From a checkpoint of a small mixture-of-experts model trained on Wikipedia: 32 experts in each of 13 layers, 5329 steps.
Below are experts of layer 11 (counted from 0) of a mixture-of-experts language model. Rows are named router (the router's row for the expert), gate (a neuron's input weights, with its number), up (a neuron's input weights, with its number), down (a neuron's output weights, with its number) and show model dimensions 0-191. Each number is 500 + 40 x the weight over its row's rms, rounded and kept within 0 to 999. Numbers have three digits each.
After each expert's rows: "gets" lists some tokens that make up at least twice as much of what it gets as of all text. This comes from a sample of Wikipedia text that the model never trained on. Tokens count by the router's weight.

# expert 15
router:528505526458507469508529475480549465457676512431504545518528498523542514543485494506506540514500515476449510507484486501431500524489527460471494479480507489538488478488508533456408464553462487436511485505555505441499516528537496494495481515477540578457433440461533471488513514510484478513481501521498473484487483499549486522542510524527478519460483508523442543496500531473496473496506538515507475607486536486535536683527536519536453519523549505517540488438514507405523486515503464500485486492542476518547537569433465557520488688545462438482530497472481491501500618538505488512
gate2:493600498476565553494494494504523570437520483580530508496500563467527474493498460464442444501512459535483443457440486495502507551475489531510585481430554493467493487493405499485453478519499463476453500489406532529478442423459469482515472530442417469429453547567424527444545537540501482500459541537501519451565412500488506519538499489553482473449533494460539466515541444444514558518527456504526472567552537499533604529465478611519489456529489425498504486480492439498445519508506464484452555497463509507546478515443430526499542590530525502500444514506472507510508491541517492531
up2:490503475549564476557454568571481505452528433493469510505467448437490542498475497501461507504517501530543537479488506573517473588554463457494411526486517538523494534499475517502473438462541463551473545573533364498501446484478436511509549525451472511468520541570532564483524518535525488482454499451484474512499510510545509489413469471449436456504534506512529476392524579505552511467589456609445502526520494508591504514490520523477463549480479475486523519528530446523510475478435444545462535464530561527407535510500458503458536559459494529511560502477540470479458446516546531492
down2:560512503505377455488453491483501545452485540498471488478502528466508515525599555511508506467538431500527493517512524543524558460503550512521515527487462492480515486468540517513482527465491529487435471562411520534511545470510545544542512484451552510480564504489517520451415420495532448567542540500490542386526517501485545552487586469451533521470578539565456458445455532512595460490468436440475501471534492529467526540565528460530568521502492545512478503503563479540547541433477508491478450553461516519489479456451507471435507532493537511471552577604521519476480545520574460516
gets: "\n", "%", "'", " 0", "=", " Republican"

# expert 4
router:531495485462472468542603479502521480403473493502473505537571525569453487534462481445490517512509464466488517486529574481534501502544476560522519485528463479551513534557520504474496531517516488436502473473583490405467415522518496491488442562494600547477482505419547485535514529461532449495497435463558410510474484500547493465559510503526529481503484506503430492541499562507423507563515524520519436544464522507472462548541507525556473508521597485525507524461509524362441455506504530448487509449517506533579525575549524510530459568515538461585500477448515503511517509458506426486
gate1:478569452516513493455493481546469532431493409564469487448489524542533502474495542534468536530470542501498474538463543551546524495561410513509465469532491474563505515414494497447510486469578483492517577447397513460482420558460474463538572554465495535467539467531500431488497552466520458557556476482499429531521448499567452494535493468536547484467478452514506560496527487518478495502474449536458482443500412501621544419430516517489507494549470535515524533516419490437538546496476498442495495565488557508440457510438531505501526439499473535481474522471516543467514437547495506512
up1:467397515469464510452466556461516518524501497568506571504480504525493475538518556504477527457480535402569506502525483456467465605475494470499493475471484479494496516459493572538502495462541474545547474508511502485492482448468432559512528526497462477516465463518483526483564514511480565472516536511502484482535492482562558508579476512469427484512539570552502463397545456494473505445498555469491518457470547506565446539446525536556496483512521438508445514442465492523496454453456429497516492563521428444455472577532519495583532472421552426544458395526518457439528510462438536531
down1:544489526497487514486500496452488486571543502545522498449516488532506448501494481488592527447625561462500483533477425565543543549432472535571478545554557554399498502558535519456478536491576593554502533535524585483469482493495496518451539537503555445523484505469534515478528583538436525534509488525514545494504520525511494520567458530480451414519525524519464519496527511503482525558542455533544520472547521565453506485529480524616454545478539487498524572523514529520481541510424493541571535511468538522490447518493546498445435461534487585496521533452540488518451501478492541454
gets: "s", " —", "′", " km", "°", "'"

# expert 24
router:582489487440456517579561549436543489478406553496487549487558498525511511534481510514511554472514496458525533494477559482658537503528382524514498472522458535571549487500469450498493439499502442459506460506536464411544515452509519533486503478486541512522466547427506461461433525445525471474486561521510458505498435498594461485510541507533438513459447509509489523541519578453468496476469490516525431480486505478506533509521423456528460517559555531517535532514587544436494531508468475519449520503487469463480560565458464529546486478551491469523517485468445535445510566481482445488
gate1:520542550567476496533474434556476551492522493476475557530512523536522539501466494531491498518541427483488543531438434492501459455476458453471533453451576506478555484530486561517469503457443491590502558496522499483452556409508587588492654541485466506461483522485499507463518481472499468497486537521466531540510568488520545488512509478477424536460492482449473494459512500552490535403423490491484504549516583494481587474507540468505513474524502435489478521518465559482478567427494501535517487417463418511488483544566472515562456442480497539578482511554520479475563484507523499507
up1:514512504511499618492561495486513518510480413440488500496589444534549446447500503499526402500510511551568529551485513468476435475488455487553511457487504488517453363519504516474518457377451499496532541574500486517444458530527499468475548519542481518495526536566523485585475526503448482518479501474493541516486448464535459485551483502537481478442518474562537474448511518463508522527534467556550539489486472527488558553535440459414556536571472512478493471476416474485452462488544556530440478488524492448529462480500493588506512548573547530486458490482496520508578519496566541512
down1:514562439532466511435515467483479538491476490491552540555513432508488498516485518541514517563476488566491576490488512565497485538462506531488530527494492520515509490475524502459543523498508527484465509534502482565434484492524418534412507484563492468483485583478489562499492439537556387444458515541442398430481532454487461504530437490462511468530596542535455399519553557412489516531492530528492542512462498604536509515483474538498511565550514501451473476535481446489513402497547458465470455477459516560430520508523437426490488479520544506567487455547480486514465501479500568534
gets: " of", "-", " were", " are", "  ", " Ab"

# expert 14
router:541505506455531469531596505501503478496394527489518522540523482453451515532503519464502482517560478495514474480492538478514457560531523546533518442499456471554478482464434481445459508510485472466509492509546527471501440555471489476536519553436507532478467508451548472462470513457526476580482518518458406450484477512514538485503537518536488530455469526479463501437506542502500490452504522507506390574480513417500515699588519414486484544544505548524480513524518539430515486538434458459489515512498493487514576564497490530472535572500514450510594455467483545454458538526550473493
gate1:508518463492466446577517538514583467518451486468480575456539509468484559528484467551570489520512506364531527383506496418544519474524465466493489490514515547498436441571445465445466470504565562502524498523532529499494499510523526466473456566534479473493526506506499632507469494481496555516466560487572465554504508557486420487502525462441551522521555549465454522519525488534471533516509546483510431510514531556440464460566522514533484528457485443516511509503495465508511527462416503530447511532520569501637476474412471525501507459521493534527516509458476513508508523500489537547
up1:502539495495555402492468496523520505422494449511528426531476555455508571530467491475449489494538495550492490489465516485531524489520520455547543477556459470508500514500428473501511409447433484517564482522536489503539543482528524467483469548552520517495554541491543520489473568460546485603542487526443494494469423527506457506480458537439536529520555442514456560443502603491536470548481530526475501470457454487470492535435489587553508527512510499512607539447495487467554518439504531554416549481419442498460477555509503475493520413521417556556461490514514514553539510559496462475
down1:460527484461573482567412451574476493552473488473395465552536565504483469489534476456458511516484421479501458477499528465468505438531458559478553483547582495519522492460456468495506457418490474455458460522626534498486495474523559515573510553481495459509470490458456611471494441569470558510457524471528520492515505532524535462464482507545464514504503494495558573452510491503538494476462493511522455525432483516452493531460486557541472552491529520487553514489458525470518510471521514467502504449443481464482537455539590448515427550556504496416411496492566518503422471542499525476
gets: " |", ")", ":", " (", ";", "\""

# expert 27
router:477495504448522446558512446493530482464400540500426527489583483511482487528499476470531466490457480507453549516508490508635473531490469528499551528518416483510530518467483485463587449486549485493501478510535474485565488536527496511522484523493512519481444520438565501549454481513514480481412453507517435511458483513514502527571517522519422520475471515468532507536523495529512454488446493545478518521482544483525521715537517445559462550466496512557523502451519494454540487533426488485504529498547464461510508597486492505476495471522498471539495478479494543478447601480501450597
gate0:534470531473505465467478494534526514504489432463535514505533582576556546521538519512458503454541497577557496470487471442499500456494516568469466529469491489568529515472526541474534509569565533524481540451472485523481452488470522515527421518571523540426421489572531486457485486480505531527510442440507476561485496561565501552528481518607443447548503481498546506514541463562470512501548559568456494562533583503529510490570491593550508443506493466473512480551402501510428614446502459465505552478569459550542446500462497499526497521457495549497511521477491503496491511511509544431
up0:536471575470485550527522476542564569484557440407497547520470457477472436527572470520545470512474457470521490589469544540452512488550512428532461520537400438495451512548517542451557492463476502458492515498423429529511539530540434545506521535505505489522476476480527517402477484503463542512505491481524443553551528431453520539433579512479453517426468534544493541506484546472479529476480492523533529502576486533461509552449523505554550453523557517550479510543471470505493554469524493525443535485448500509520411507511476495532487526587435448529524434514563511537486479480461460566
down0:557524487459506541480458436510458476540530483522488533496490555482484512493518521505482475443500456576495575501493461564529552465422443449459512496415485489498477506485483481466496524480530469496469491535513507582528514396505492531458561452473549494505514474575566505508487457522507598501443449507580560542465463490516452530452530545493493457490537479485554515488541516528513560555470487487562538426512432546484592470509541440524452481537457504468514480561500473486464539469553425510603483475490474448525381516532562521514524449491496415482471513550497522424484496473547514579
gets: "l", ".", "al", " Se", " Or", "el"

# expert 29
router:520515503426525494572524501520576460471344484487459554474577521446501471500486492468499502528477536470461486504506520484447470541560488534448501509512462540505519484436461474443404433489497450433504491465520441465502504543495530429517471540479541533482475515486511524537443514478503446544490437471492445501474482527612591535542475523515484499506472537512427538501517532465509493479512493531529398457558486467525504302514549459514467498518520478543540556514492483404494517494510499520528497494514476469481501524475527487525544608496515475499515484481480509497484533476471429499
gate1:457429458509563493514504561477497503477562525529567517476491523457477527505564608475503490516489493496454537506516430504607525528512508498463550518470462491504496481460479505503505533472413496443486561465562509535458503502528531511554453532458512432564423475526558428514526475577542439483567470538492516481454490464581472481468543571458434503530534473504524537478535467485512522467521475549496499516459517455488568498401530434536510515456502544455518503547530451476595496538498504528496489477487496489478431547480509590493454550508511580583524490528496487601551483443467464567
up1:477520506540510470533424487473467506454466593507452455503509419550487580561509428505468497456503525528496525518457556487498519543491494464490526420481555473526490530491522497474429454524543487544501564534483468480541486540466540561462496518488473517501476489459455524508414582467514470473555487500375485518508497525570506508578542547445566489383501508526537410523557460553471480527577501504443470486455508512562515509529607520530514527510498565489522484453510514516531522518480541553560515493489455556442462466544559513512529452449480480496602480484471543483523492493491570450
down1:558448397530542576558484451429491478502546559539451476529572534504481534465524451492494510462438459465502499476444484508469551512556435555498533506497453459484437554486529462482434461546464464498457529418498486505562498614490519535445519505488479543481430458508474500502449492526480425498472521554483494534472529448501433476524533514463479485509482498473528426499569492474519524542559505543581440447464502503449579484456577455493534450460522499530442486480526510477514433526491509503504436556525472499492465439574490508517545541571503555553549556518478422533490517554499471466
gets: " the", "i", "o", " a", "a", " G"

# expert 3
router:572505474445483505595516477497555479476479532546476542536467503473507469546499526432475535424511457487452496501513557536474495575483458556497495488491460519572520486430527463489509508469566504422520526471616451487505490530517480502432473497516536495472473516477532450546502492466496511468518395492519446528447536550487525546552514543534446535454467523510550498530512491459549486517475433558456444465504510486467544501506558471512457514520462559477541582511521479360494478561484525532520546497549451463489470576498531491580486592488556471483552505424462453470548545459520420512
gate1:474578510452479476533520491517510431577525504489502497583526500496479453534545531513503561552507457454503528559498555494517399470531423530506549478444474460529500462445424518504472524481451532462450569490430500489490432531562469463447511474505507549459489477532480520536441488484465491562529504476535473465475441559501419525488510479500500474438501599505506521593557527477481498502485503530391440585531508477449509538508563516518524547462453497484412488511510533483438486536480540487478635515489432416449456488485525574492469475497468509506518479463508527546515457466522533523
up1:546534440510465531437507569471464495424465511501483501520460511513490471480516453548515443496506487514579489511485519505523549500493546442495455579456435471502514452449553537571490468579482486500530498515487521516460514427527572547570480499515530532546488495449521468470520521462486558490446576343533520500514449488487514491484501443487442562489492473421522510451571454508533459476472455427501537465448522496481523468530512373525500519505512451566460420497455497505544461560546500443491480467479441497457526501440451483540519519480481440516493489519484507450474593496533406503
down1:464522512521467555501487562421444475461477443534477483492481563455401488466431489504486473532421533459500456484503546476516493410575542525512482495524552556498469520429542435480504554508529488429511521497519517495478451442484514450422456513393498491462499467518474508523518546525495507554556448530476512481533526526518501511528512612527471428506551575497557492556519491489506472513558518528458471554556493490493462551481587534572517462501509520473503531542436509456458540506518544473512582471536495470526440504510449589495551558484491574512518422517468454485542552481552439469
gets: "ing", "ed", "s", "d", "ion", "e"

# expert 12
router:526482529450497486562480435504519491492616527501451532527588466441551484519516473490487546444512440521472504475475496470433461526506521489535458530501436510480536509501433491500433476486467413426538538490628498549500498481500510487462548529456567484483493466445520472465519506473544493502483536451475451574466485533485522526497491556501490533468455473471512514506498522413451544508438557573516448458493545440521543377474523463567493580506518530536486489460509439390509452487454500470485474445545509430481495541503502502549491624509467446502509501471472544465477501514498455469
gate1:561467497528462493495520526443459508440508537502575480589510486512534484563491533575486447516485549421523542453509453497452483547541482481502525453434522517471508527471489494492522478511490483518433515441492487488527499513482524526495491440504555493501470504456535498465510438464512531515447506498534554505519518489521555502447467493449490503461490535534506492507390535527469520509572517552473512474550610389513410543514530520458586477498424509608479449496494475513510488405535373433503524504439546545432455503410495541559502455554463488454483464544516484449472475481478511505
up1:517462506520504574479492537464474495525507524531494480497567473435514515388490552497501541522595433495435541475547487505573485533497556448550519597490492469516527493498489533557487557508476527433473467478462582540489483495539453476533480542527468519515495502484471544498534545545461483548464465481423469522489520494434523529435576433545458526479524388448601582517594521529531494437528498492567486507505511538475512522472468467583468447457595470511456520482476522502545529510454573525461490522531445476492472526541506498459479514453569525461508553471482479566453480475467517506
down1:486472436559482501514514474480464515525478503522481423459543519468528476474492512446413486497526499452441443510485496481621422497529562438458429538515435447511521464516487573467510415587502499423540468474524464545498502417504509522415535545517452474524553478557500472498498492467491509502480500579485447563456475517483488533500538552529551529524500474445541579435492530457508505524519505491508474473459527492506529519426525531564460465491521542511532586524484471453517506527399454523403491513493464453471466468538453548505410431485510519495495528536463538495520538487440552563
gets: "er", "s", "y", "d", "man", "ing"

# expert 17
router:526461512478515503568537502470538478480624496441477519465581559486539485467487499540463478553514475513470575510498488517387490540509475577517445522524453507543495489484492533516477448395510466505506459511537489478512483455545489479519516518432523528466501525462546491532503497479499465520482480482473515499449543501542510489532487512484460487516512518527469470547535542450493461501479509519537446519523507473511516737544487454527463517520513519566489499490528466410516479503477549518483508486513439487507555584488502556545486623537497426534544520492490514441518483434525512422
gate1:503504489534531504537550481499464471503491526536499584512527489497516560546502538423548517540528480467512467612532498479487448498459467528565419507504504513527509521450452457493463474539475538551491518516559528523536482523559470530542477537506495545408523443481520542432569449400459434534559537455566524569499523505554549455508484553506504451490542453462499436576512483511572527458484502424492521535476497551524512535570518531438502491589513462437507504497526498427464485531523537496473532558504470447594512544458487438485505501485572483499540539528413427513522508558487436510
up1:396471397514530485561458507533469505506491508489574524535471469474473528495512527508614549537475456480499448491513522546505501501500557565515415498518440499443572545551457501472491493539492456545464461499485505555533553541452549526486551554494493518494477432563437566490578442528458490513545504468452471499498475557537502429527450553501504519484524465497456459541479555460469499401533551504490524488494505525443476523599517455521429494486492457472495532509567517462438511495551509516558498498490550474509564559507453563480511517476510518413501546495476456476482521432518410425
down1:463467520518505551494513491486449502448555522536517511516487467405454567441528503568494535481503504496509481467472553409543531570526518466532443512548435484457498492488495525516413564408556458526467583483504504508467545509509415514477487513524551433505542463505526556532512478452495524537420507521417467448479490498527551512512503464500509556580566488492496460418492546534500492543516504456486532415491454486560557444522456555537461441496426437474474441533441508374500510454523462478503504522496510561474517541513454471481527461457499514551518480557435516449498489523515440528
gets: ")", " |", " do", "3", "8", "7"

# expert 10
router:513429494468497510495567503452524484449334521433476512521568527450504510506488478528504529471532475530454472473450484552445495523536488529568547481496493463516497492481502476515544466494517480458541503509582527494462475535553531528499539536540600537483484510451542488497499531525496452505439480486477455477479469513599549550534487548539464499531478542481475515526483472481501485461491507517522457523475538437504516350536522421490469519555530512527511460517535517395450461540462503549515565480517500455484480525486456470492503663465518457487488480442476489402446533522485497462
gate2:510526500563520590554508494566544492445492550479476484486487479437516518490519476544474443567569490482452571461489519465497542523395437465510514439462513495536499586472489458490460473525475528505568446456583480468498489500431555542539511521513486513526538439417529504499535483506550455488500492490470463536518567446489437521507491530468493490541454544533565525527445533450585568548470489467569430471434493497514471446478579476454506479548532537563502521481485501467482523579502503533519476467494453555522481504465400500515490537444579534464522545453471480548437491434496473561
up2:489459496565459518458479492548537489515492512443524518534528401458471440577489496525501461517471450471421571539562516503439556495575489470547458532489567499491584536504497577475525480476508541514454546480487422524558523473473542504542529453464455464468490471543568484442533482456498473516489518535469516520552527467456438514396503534516503528530509555504502479539505519495496414527456539486528497441454434558483469500522475467504487464468502412527534543515498470516450490581431559547481498490518524491487553513555411536460524525552460515539479530453511424559423470446544421471
down2:577521491539528471537509468504494525556473493493542507504523516455510508509405497568551510477484580552559577470553521452509447521477476486519484509481488545473457523491523528416477517474526464598553509483456442544477532520515483469548431465536513438476427537551472473502484494466482467545524552522439551470525441449447500446549524550466497599499416572426458505496397489550529536579518470562472471457495537487549489505507472516511557448509437482431408519536451487532533531462440537497429508446472515487503504549489533493467493448497523510488525478535465496500441490470416550525
gets: "=", " career", " 0", " also", " season", " 1"

# expert 6
router:578433503437558423537542487492520473471546540404513507471546547450481519511458555444496486479464474475512511540458507443466494576580554499501487491512438525549470448423523539463446452485509469454487463447522552519466515499459481478501505533451517491503462515478612555511464543477525476544511435540495501500489482546530497519526552538523452521519481527527425504588509509484486471500485550497541436480526569396526568472509542510533450567547535495545518527466517531391527485551497550471546492484519518514471416563485504548530457594476566456537495492440448516516476504537476460503
gate0:473452512508510485510506487438484549459572531507496524507515492507537441571461550497456522505567407431540524464526562481451562483541494436511542524492505488519508497529448554464526546471550494531566518508532529591437542483488456551506534537535522411536481474409569471438490521471557513536434514468454514487570465425523525507464460467476507537486523489508512501503536541552425486543475535471513429473493471566541492545502550464501459526442517459481500404492471458462525428465415516432481510465550559521488459506421444487515514481495440492483486534544440494550531406512470487447
up0:552489519510532502533490547546468491526504528517438553503558403475513507437485436478551520450501529525467517430534470436562436529548477523574545495497493566512499499452497480481525439474489543542447550508503514519480459481522555472501518415490488548493457520558452549449620502497449433440548499526523528564475611489494511450541488484537443442549542506519518531461464536501577498489512487527546554527543546483540526487483461554484551493476440490585495549550461502494494534496503449543516388580457462530526527506466475488499567495453564459454448551548562504486501495509471515512
down0:535472494446519484484511518525494392420543536473507464518396546497443587451428530533453551547480502534540417515421505466479463489487557502432522472551497461471499486498537507502489386535560457480519443572518514533541527487511514513571503511522495520486543488494462587478550467529506464515597480425567469453482426404511513547491480492444486560486495505519470482465444496499485511517492466503483564515480475499503536486482434492507521553450466501461468537551526400481467482535520479512556482499485418546520487521476483516461437498595513470532504507551552467515442548509486446523
gets: " for", " from", " at", "ev", " by", "v"

# expert 7
router:522512499460516511537499465459545480443701533510514516522484515476504495525499502490506473480507536472468497522509492484557490515499487512475537442506450511549501507481514498502499432505530512456499509530565508487513472552505485495500486561515496538462495478431548508523514533467494527550468483476521477480468471486496511531546469510507529523517495530491430486547520536480490497475482503545494453484465512445515477788508577502506461488488519555599499493458483546445513486512454453497490533468496480467490510568509492492518446644524505467542505504447491529511497539455500483511
gate0:513478479491487512482547479531458477491513462544524517555489441478534464488490536573439509372433506475416437479485499538480502507513478546547543475516511482504489472471596474531555388510499486428501422515526472492509455503487518460517495572520519513443591553417561487608453485538480471502444465426476435450515426526498532555546532466519602536480450460580473503469428541430563469453557525454502519500563514502471508517491524478451517522562523510541515513513589529528491470488513493544491491476495496507561474485489493524494498451481566521534487501506511566495475494516535563475
up0:461486550488445558452496504481495460591549454529498531514544560522508519502546529443466564562545591468492569562526481480431521511475454507468501536529501487600496561461496519473484555494483561528555491538554495474529479537567517469525522462540518496581462518527383458473499451439528438492519511467444531521482623431510518496500468529585497436465471489454561465510483473522489499503460488520512462529458476451482503473496483482568538458519459469511457590544492479500509485511462492415427545441528520560555478515563565512538461495529484557473500513487513437497558527528541486504
down0:563521500459522504486523442446538407513509498451576509527482519503456514493540477464545497493541515432474548527553516475514513521492433439506526507538605488419469493499487418486377497516585485546520549529466496485474487448581583505482488540484504541514452517531554470481482498460480469512513496539499465472521468530505466479471438526517522517468566467542505470483580514475516559501537490506533490521519437507450508563511472474630512479476464563502513475511550548499440531517448422462537457464506485449518435529506452537499514440576593447428441472470488514502544450523457553500
gets: " |", "|", ";", " he", "ge", "ne"

# expert 21
router:512558471486489486562480465451562509463688521474501495495501506461509487463454469493527544490531452481479492520493480506615489522517508565478518506465515503515494481470452533470583478547485499487481511505564498470488473497504525490477484496497559492515512492441508470517466576489471453535527496478446466567473558539549559535491489551513481529473506569483494523494555560446485525475486464534496492504562527458515529286560553448539456555492489515480560510571537511407504459512522504532468543469496475490469492529492496487504520588490493481558545469497464497467493505459566443455
gate1:555499497513477540462558516503473472429487488462462475537478495527486433573527528446442526455517480511428484523541646496511390532522488547538471496544484446502513531455483488453506496483546447518479548458564509500532497566460531576438536480468593525503470492535497412458494470537470472491525516509537496482562512545566569504540521459512527531525486473486477470515429554499498494477550526531464516514435481562569486514542466455434560515471550526463483550536458560487541475495524520508448445407491443515499469476517423539515470588468557458544557499508457524548491466482456501452
up1:498522554515532427505483459535500521533524469522481559538510597506514483549543524468504469394504565433496491516503533499549483524417433494545462486439525497464550423432447478475481496494451498557494545519517520514528483588493528544550479462429510462422496571501518483506495521456533516485515550518461491570483500559570525490504471524558505526562554505480469506489420490530534524470460545508448541492487547535529522503572519510544500559467430559439469489467510501489467468518549433571484506524440491556510536496419426512503470456407402470572538494543480472521547536560506515518
down1:522525441454541421484557539596477501473529479495603476506459472549452501520539503492461516518573462489455545541558518541548437464506524510511487522542505508517521451543474488491465493534498480477507443529485512540449538476494489500440608514485484437548513462519444525511540436448512552502471532534577475523594478434497508574467546460481478521530497462486520467512489453487569465563520515488469449468437533570473479534497531548437533456501413490454498394474492488441518479485464604455447459537515492520490480518551543568516543470420510513509491517499497455565457558433473512469
gets: " World", "s", ".", " world", "S", " American"

# expert 31
router:519524529483492509563556496509546463458479555483405547475526488436489509489519500471469528500464545524479581484506571497490502566517435562519512479466495464558456523493464424480489400475437487464495523458552479462528493485493498517495474540532540513493450444495437511479504529531489532591489486491472456569502535556565511508486480541487466487508479536552523460514526519439500485478571501565517431523529532451522493506546482492519498541493502482492473503542534540316496426492488478544435468464552498518535487533383471525492502591479573492543594544449442518530517474434510487510
gate1:469488598506499498521438498462447533552504579460459520524461516477452455523560436498485458511524477491487507544530551506500491533522493453512560522479465503497440482460465482516564477508513559449575455527479563478501471553497509516538531521507486545471480513528512439452450534546587548410533551511540497455398600553485562488568378439532584513487495523502476470489524469473523566521519513457564489476520490404521477458483503511488432498511501541500532567501509531504523492528435530487437490521569454461400509495485526448513492540532520469478496493542505499540468452503446458590
up1:421566482486497589472486500490499506450539552480477549533436499512439554505512450552543429599531472543536553540516552538517507557460574444521493481547457491442500483448552499499482549482470582503535527483479512447415525540522476513495524512562469544491508572510524492429547524489491500494547448482521492558457530510438459411587465470491499458517511536509437496471571469573469529507487544444497562444505475495479504498486462535497464433517482453541520552535547505489459503467449518488463475462586520518547442534468492455507440580490436528549513535460484597490487476518515548539
down1:446504425555454528460478449474522504506467465521516521531580487508552480548475493482477445506631510552500486522482465547519543574527484484468437498494457495533517431474441469503570452514494498500460535542412508506417515467486478516458523487559489512472527600473476479440532505485500497484564473456516468500553473557393494540518507475516503506567527510450475446516443494493491483490501510409504492400478448500456412479455465476522529468511481474460461513492534481588486566450505427516468580493513549513455468521504531563537474486427535454463436508467535510483512565529459566553
gets: "|", "ly", "t", "est", "  ", " have"

# expert 30
router:521501487472523513537541536481586462416477564485498501467520465490434464489503499500547478495550506415466502529418563503603522525469506556467539478519459467498513556444515501408484466501542432463533549450584522439520487514566503481490454513456513500488484511440562558502553502509535380521525489488476510508444505490547527496544486491468493549452459520475490562511517526484489528541515518488490448521539523439519574411500564434509475581463500509552528503553593504397465494560480513516511481504528511507498502571462466472513482597497508442549566512443458554456503495451504494533
gate1:510511583515509480528544522552491556447560503533506501474416490544525574567512557547519547501452543467470500509434469540521476510436467468562431487500503523497495537570483554529460568471478514432493519442536501440519508486516553491469493539497523500482452538490560552473506530527466513512558485485474488488624518494450481518474558521465561432497563508554509483491534530468415472449446467514447513496500483453537546476459507526407540403484533591500508531429494522512503528456412497472503467484522493475478504482553534472514568498456433494485495509490513468437558490474364498539
up1:450525501523493510506546481446514515480482517491470465500581493492486505459420461513551478464447468444477434516482485528463509508489489417520518530556484450462518481444484547461483502579500431488475502536418531520457543486505454499480548534454545563557540446611478441554461567476514482510519498473485466500465561506432525402486630597488556445533431518509490514530506457405502480515460492443532499480554529548480477468517492475531475478495515522581420508479484501451479402524494533505500487526417488551457474499456441461487444526483547468514516483488549509458445536495503473449
down1:594525583508533529503521456494488551526476525492511504441469485502470492506523416527606473455526527487531431486473543502516544503466498522478492503476537462523512563484590470542405517497506504480457538481524529480542484437486532590470428540413508478546507480517523559496547460501472445430605527495539521457533427493539576509481505532440575447522472479532555520492514484457551574511526533525527511507562540513495493498507567503497549549443459544571508494451530507436520505529542477482547501566490540505554492477424521499503536564576472502483531511510525536443386482499550511498
gets: " the", "–", " final", "ss", " game", " round"

# expert 8
router:546445514513473484563531501508560498450602523500492528488534522472497481527456556490523513555481467471519508411489516497532504494495508516475516461499426473533495484447492471504457502509477453487513475528484475583534496509467499501428539560372557513463459503487573484520432506415508504496486429504522444503514488533570560522520487533503491513518464541539560503515531513476517475474500545508482483594502518488526515707492510453534475486515481527538501460529488537447512502517409500493483473481540475472510467579460500537512473610454492498474602481456513532436482555460519474570
gate0:505467551495408474476451560521476438490559537463533524468507507514532405488504513481473563546554559472537538508518483475466490527541543425572503508421428518545493478502445488496467508500458594462554519512474431539498434451530465558590553507542442435518493521445480543537473500482445548524464562457508396521516598538569581516480517473467571494507547495469521472537456442552549535470545467525527502510495488468517555520525490523550516510470510481428529506465490454520444513558484517489514487451530503551552510583523513475461475428517473466499515432479525525489461543471539534526
up0:472502461504478545532474569477517536497499466539457432492487446493480548514494537570537424519475421470499582437481487544530455488456483487435546514517538446473492511491518505594545536449514513534466480444486463515619470441476506496433494457491545525486565561506525467503516470488550394533507462476449577406494463411537482548448507527510456572518485459534487486511546603417503511496468493490426517482508434494515539461508487516463503493506479483557495499535501519497450571500544449487497538528526475505405427453495497572499465508469528543542496546496434515480492420507495466494
down0:514485546446586499496517441453534591465586530549510542534551502449495479562484510506471485511492572478455482486506452507518503527525511528471560399539580439505467507540460522534373477491504436520550573523472553499503472559480512505456499507496523495479429465550459491515547459535496535496523480589471500477518468546539451494531467531518497531455432474520450514520437421518547591505517491482468475453489550554430483558581478471528493464489445483512458553502497534389505484508432520525533488524454529528521531539412530502520506442504591496522494487537471534528457507497476470461
gets: "-", "\n", "|", ".", " -", " •"

# expert 26
router:528539529485440511563522486470539466478605515492530532519583538419446500504453497447516499570472521514532546483484483469544484555489552505471513473452481441585508519461386513469490468436507462478513543472567452462543471521526516474468496541532510518463511520439571506451491564484516414533487485470504476546490490510550536494541508489493495466527457490481536507518537532458513498499493452467496456551524505435578503627530552488559442540510548540511553515597543438358499507539423493470484495474501476453557507523444495495538476582484499449492545465509512458473507519475464523533
gate1:477494489507472598532461563496490525552542497485498550556449505438520438538460568466473536516507455461418483538460508569517472480551465565469426549479574454463456495502542476518495441509499475462578447501513462479567513468527465538551455547422462539474552491472522546472537463438556470539505435487453477495540445533519596535608569483444554458549528468530454447509481449503498485490559493542559415553499537515530431527519475443542465527502493504502507480560461504479520484495540526483519495482418482492476525477491504488428555514513501467468462514574488495548518524444467492443
up1:485511492498490499499505571462448472432446478504502428417489482467436508518532506426472473569556462512546500461472504509453548424535497528463469482427446513539486469567463524477535465486484492473550510514481472495541549526473466520485541547565488454508506567437515514502532526484406433513519468484497552460452443542590438576530486492469540470477461498536531482541574486475497516559551516504490539564564488552464474592532428477462475549480514513525502574472486471524541435493447458466492516433524449562543499508507497484444612517468447574474570518494513514538507438440506515527
down1:544552505440501542477494518520444429513546528475465486527447489521513462499503550513538514526528540453455438497471431533505483504537595464492543525448458438517476495497471460462559568451523459493506472471532408527496548513500583497472468547531494426521553467382463476474483468505485488512537513562488482424505472511497471451475536504465561522586444478597476447518452468428476472527455456442528457532430524498479536511501543502500492454510537486528473510573420490546494528471508515549497487463535544546436486511460558488471475506495475547428450496503548397626500500515508489485
gets: " the", " a", " The", " new", " an", " local"